python train.py --n_experts=64 --init_std_router=0.0121 --num_attention_heads=7 --rope_theta=10000.0 --parallel_block=false --init_std_o=0.0 --optimizer="muon_variant" --warmup_steps=50 --batch_tokens=131072
Below are experts of layer 3 (counted from 0) of a mixture-of-experts language model. Rows are named router (the router's row for the expert), up (a neuron's input weights, with its number) and show model dimensions 192-223. Each number is 500 + 50 x the weight over its row's rms, rounded and kept within 0 to 999. Numbers have three digits each.
After each expert's rows: a language model's description of what the expert responds to. This comes from a sample of Wikipedia text that the model never trained on.

# expert 1
router:469470504467500527418556546564466474505480474460411492358464489563527493482432467507542595489566
up0:547431505545540546571488503444504524476478470433473557559533493450523497473423493459427561441563
up1:419577597387580431445537468476461483486596508481510564510601426570498451476483435419536515528493
up2:514535527480526417382514495512446466548463410545583400472531445530447514435458564433586469428461
It responds to: Short syllables, byte fragments

# expert 31
router:535512507409499494459523467593420512446513511537539453480495537556506510493451491573478515505492
up0:509502536535506452520503512527375482539559528439442364547569500502555518468496452513481501510506
up1:466534464514520511520554519525433513553475483521440523479486494475551486454519610482523480523559
up2:449530543402467475546478510463531482540518481433497405499497572485515501539589503521490540497524
It responds to: Closing marks, media nouns

# expert 35
router:491412498462545505478518471595519505574552486475527459484496544605423440548518548576442481520482
up0:463494541474612577513551489467510512481447478647513562486543525582519480509511554482554516582562
up1:566502439454462487568511441541545526495435473458606502492459532436458528494382531497490482506493
up2:444556558601556562479501384475394489552503529428552490520525524461512475497413548431444461513479
It responds to: As and naming verbs

# expert 63
router:426502530491492489483524498589534534374491485545487517583467598507482466529407478519497538445571
up0:508519437475482454409438464555516494467478497483536511412511375455454464468437544490526426498555
up1:514477483513538533479546508487543445516537451566521484562545398498412453557472460451524526498507
up2:491461524456556562430562490507481487529484557534488547484476558456368448433449526554513480551469
It responds to: Institution and place nouns

# expert 52
router:481456556521542515473556488529532517480452499395519485359359534477433463599442464544467540510533
up0:538412432435562571486484541429459521459467578479490515479563511546454485547558479523463517549433
up1:553550532462489461432511513486529587461462416494475520572398534439484563524420586560460522495457
up2:458545487437597380480405455507472585535587481514597546451560434518531453549474528646534476502487
It responds to: Capital initial letters

# expert 46
router:458437495477496464502466565532381479513478499439488553459489583554507473520497458539427576438534
up0:415463517510480459550453552487449563529623457468456555470417463552525477428460491409531553584587
up1:457495463515526477421507555514471485509492596533547435402468560581479476529525489495431437450503
up2:541476587462489480486508499548565458464443534432416462391444476493515522513522435527550533449526
It responds to: Byte pieces and id

# expert 34
router:476497439361524522492540470592547545394430504557524463462409565622469501495509536516415497489483
up0:535449511552474530613507517432504522536575545536585577544534459493493444589512436510436559444557
up1:509379496538455519485586501514525532554515560561508471427490441599509587539490551469543446486383
up2:532479459466551486494373417499542406437465554479586528490443543519472552508451421546477464499546
It responds to: Common concrete nouns

# expert 2
router:404501422531507537505455474588412549532498472528442566554484565493462427546496536475489494422464
up0:530518469493524501419455478560456536501515359575539566573545500455519470531497572500512603470571
up1:447452442489495474592562446515539590467457535540489483536505453477579480617486598586459592551495
up2:524513560576482476458519551498500499449548585558485500493444499453512407538448430471442468520493
It responds to: Mid-word short syllables

# expert 5
router:453458469471548541460539561516479542474468484465454526434432511523438481529450511562424522478559
up0:374542497470567487523471561540489460546403556454455422628452480414524425443467522508575514558483
up1:473469482497394534478581532505460477572482516520526471530498445479481455497511508421433511444573
up2:548504384565579514431544420612545516530544497519444500486582428534512497467515504509508504509495
It responds to: Verb endings and dates

# expert 25
router:389499521489518496422489512478420559513515520459389516466491491566458460513450541482486546486483
up0:406468482472540563489549553598493499524471550473492473449572435427488455532487443467531483437534
up1:507423402337448532606515511481468481375532467503462480346555515550497511375512512586441490507516
up2:502562598518602486541543426407543487507475552390480570541475572476517504588480556491552486566493
It responds to: Space before numbers

# expert 48
router:392468528474461605467507567607503523465568450551589559491380492636508475557459495518488543418494
up0:429572486445476518557459528498488513500445472484422459526420571503471577577546512533477554537555
up1:490534558551441467449494499491516535559600486495562564557477493452553450508379500410432458453418
up2:566449459444501420512418520547445463423523449459500495484467507438536474431557518532482586561468
It responds to: Table pipes and name starts

# expert 42
router:426537510524508499454502478531486496388458517479497471444392557502413518554440487582481465426550
up0:493455551472541415484560481495413554451471405536465440493449384455524527426548533559418506488549
up1:550464487537485458481409463595478509496508518537542539528467492516493475456542600560514525529507
up2:487478556521490474485431557538516446458427412585543488443559573547500482515597467402519446445557
It responds to: Country names and capitals

# expert 40
router:463451511471546565481529489614522553530437508539501510405472536508497449549464500554448470502518
up0:526514512544496502520577475549479602498520450541474492475447545549506461555376410519511508558573
up1:476523530528599506533465563412448530560482503442467482513550476526446526442453564451539465518535
up2:451553421507512496485503408508456446484458542496505518436547433444507416520395509530440542495514
It responds to: Slashes in career lists

# expert 37
router:402503565561443490420480474479526550463430476473485490476454560509424534600467584494538494488552
up0:512580495530491591548546536436500534532446480459502518622536462467505421545510471457570544490585
up1:479440514455478512467461525486520483468510447550500455483480472608527462474505526475427602549561
up2:482433500554651502546530561502460470525607530533488538584510474509539501536509479414480377469433
It responds to: Asian, African name syllables

# expert 45
router:480510399518559477511506584598468535493396507470459534403443623510445489515450533472499508507515
up0:434397537467544479512621518594502533555518449428466523500500480561488443532482480525427423487468
up1:515587499507499546571441503527564472455518484453518397452430473569522356533534490551521562515485
up2:451525436420491449495567549485455524378501536586559535504536464570511440452400435515517517451486
It responds to: List and label punctuation

# expert 54
router:537514403456467535468500524474499493411483377521505477522394545553465478482446546543448508483527
up0:520442557442502430435448527451542503459544448481516464453477587521546441644516454528471455443548
up1:497497482509532543439558614480466516433512382481544567451416531487516574460560488474463489480378
up2:600468444520439563512508560573571597430430522524579463464483510504518467595456534456446520477456
It responds to: Word stems before suffixes

# expert 26
router:420443539483572554535500558591389496408478431482510479455463533565490474554533519495474530430536
up0:520505471525515452450513519500498584469548401476532537559499473467511506506542517439509517565546
up1:533482504488588440499398508420526551381383523526561526553577505497444446491443535501439450495473
up2:533483467419532428517518543450575491562465516487480506421515439492539538534417518445412451476493
It responds to: Line breaks, section headings

# expert 27
router:530502443390537540513523461468501542462458438520521495511380544525512548529490550495445530477531
up0:520549579466549552427580501514555468501519489392446451514498506487440557598432503482525544364365
up1:524561502379495477448506565446550514502474464472528532610426399588488516461553559515457511559496
up2:498521516497365445531499490576531514494463491544460433472518485587508573465576529499437423509535
It responds to: Action verbs, participles

# expert 56
router:425418485466509547474489486534488497537487471481466468386440524528538487482453485517509509494451
up0:506501378491512437577444480423475486431439493481453399430512536501435535523485519567519523498512
up1:467507546461511537519471440494478491512473477537481464503467585506417509529497619617563452439588
up2:504450422522451526546491449424552492530526526549495553507519528529558526475482472438534439548432
It responds to: Opening brackets and quotes

# expert 61
router:528501454442489542493483492630465529478430484510460549494502475481505457513489450531508514502516
up0:546428542523470470538487491546580508474493585415522396577582429557503556551516534570514475513482
up1:490479488505419461458456445585422516461476542474467532520473514482621483601526471372547601508551
up2:447546556383450525470418591501393536527430420553503537403529504590490635507513543501521415466484
It responds to: Articles, units, months

# expert 12
router:477448464541509529482538565591540492523456457581455452489509498462440421505497541515513512486522
up0:464459499522608503485452484376535545439507493417530485508462513512468498539490539509547428502448
up1:514588368512539430519540560504506441495551506567458471546460527514592455526496488478562550456498
up2:515473545579413451548584412479523517428528518487557445465510496410537432521567509546474529442556
It responds to: Articles and adjectives

# expert 21
router:500500498478560500528505554541444533519471429518547511508433552511525447537515432569401502383488
up0:466526546503486557560628576470514527519470499406505582477443565438547441519478475490505541508603
up1:511488474476516482461491529542538440515460524523474432540431484641493490477496529531469539516513
up2:544488489503464498511576495444415493556461532523475569558521495479520387580554516499533570528515
It responds to: Sports competition terms

# expert 38
router:446457471470536546451568550556461561497433475450468519418420510563454466555458495577436510463533
up0:517511471484484457515573473370513424422432446538535463509485440610492501561561587555524499590540
up1:359485496491505438542498522469386478445481520627479542471549534625520502495445528521576401471483
up2:449569424500560552511549447528441430477398479439494384460494426396493459478448450443426442508485
It responds to: Election tables, ult pieces

# expert 53
router:515488483551533498453632552575495490438520482445457577499448525550446464520412490490479585569525
up0:493472482483485510562511445587554557469528494537471474551487506549532592547564490422576579509489
up1:512509469565400532591508601471522462545447539461478557486517437524504384501487472437486436496508
up2:582470458507558466562423410391588541364492475442464441559434420529453490548479472444607531489493
It responds to: Table and list separators

# expert 60
router:497465437497501548489556457492486522512334436443502549418523535502505363510494509599531507470500
up0:443491443513534471547578558596492455548527528453535416552567592479546445504549495497420585527579
up1:427437551536526518423525511390510441454475499527500546512587497458498536540451531437427425496587
up2:507586493545435528502510527510511470517484504532517540466473476571535454469504560485555490423417
It responds to: Digits within numbers

# expert 8
router:472457523469488479520503649551468596522531483408512495360403511546468485455466542483483554520626
up0:519501470436536481514428556422524419540570452466472439580533524578433585401454509545538433525439
up1:513443601564505527567548538535471521416608460498515558436412462540336535566494475480463507465537
up2:580535504529503553632473526497403508527416531460496455531441511528479455383411553521462526454489
It responds to: Single letters, compass words

# expert 50
router:498432496535509564481527466576462556464501564487451451513494549555544507530426476505415524545609
up0:474457519510515513460472505467511530533502580470402560460427391522464567454443507453559534486526
up1:498534466484558416554550510514558510431534500503558587420492608469486573483577442517472488492517
up2:509461450583459515452561556402446533572534469417594461472498514431502429440463497525448491455498
It responds to: Commas and dashes

# expert 39
router:503471433548547590505497486498484565435446454513531551420477497571484398523447526593476546534536
up0:465535493591468522528489531428575615486553480547539571492535569468512589513483490579613426502508
up1:468514597479557531486531461512477488474406589513531485468480570458410470470478523529493511473475
up2:456451472497454560427476569575577530498537476530456459470460491455566513526415552561508456473485
It responds to: Leading and standalone digits

# expert 16
router:474467444472498519506532544507360522465520461443524559541475464442518438492524531595507465427489
up0:432442557467512584465492555468382530558489445481481490462470400537494549475583452461519547543495
up1:497429403637450563502502559523479528542489492484505515569486496507451525448585537531569504465477
up2:494499493531550510482448481493563514514547494540416484499509468466511458530519582533400532569567
It responds to: Table cell separators

# expert 9
router:503478518457472608480528521494502496458385528434478523501491498500496519523495499503431572421536
up0:398471572534466473476535559553516551529445487576479518538540471572514518440610481501573517412437
up1:510479628520476589476522498424490498448455449458429458575456491443461550534427512499518492512506
up2:521517505542546405455481498500453465494460507434552512572624503501482528538441463492479463391619
It responds to: Final year digits

# expert 44
router:439475450455538562462593550547448529451479482465450519408428531557466471532467529557438529473536
up0:478404535507591477504486584566526607579458567464536459438433466512509489477478488480479455547574
up1:493531523540528547459538507571545447490535470506387538483468590480528515503553509474454467485470
up2:440472528500468530557531446448503442542502495465589613557523477460486491518366458448528523529516
It responds to: Table cell spaces

# expert 59
router:522477509536551550508618512480535503476550474479493565474430545541539483495547577562531676536460
up0:504509494504517534476501512489525490469507496613582517481524509446441483526517518524504441494474
up1:398527457508571468451649451474520437442454502537451498584477424410602508475512531573564561377576
up2:458391478501540524474445509451502468483394552472570461512452485486526530437524514572497583543511
It responds to: New and proper-name adjectives

# expert 29
router:411493493455476562530537504531525529475451507443525564455434491615489558496496480527404442469560
up0:409497479454503505450499501624535539572484530563462524501547572494446500481509504497498507496538
up1:491571464538504540526493545552522465501456483460451517577504558516651526507508593537382527561521
up2:426563467528477517434481468471402485570554554525577519437485494502546549508516470508445489495590
It responds to: Capitalized name starts

# expert 7
router:511541466505498549443499478515436547493455563453474577407489474542526458568462526526453584524533
up0:469517492613541459495561504525474528465466513461442424540492446478574497433619520504465454480483
up1:487405463558467402381541487576594563524484549590456542549463503526519405579595499570432414607534
up2:515549546468569484593457562522604502503449570459540500495539541483493449486481447498447583506467
It responds to: Compass directions, W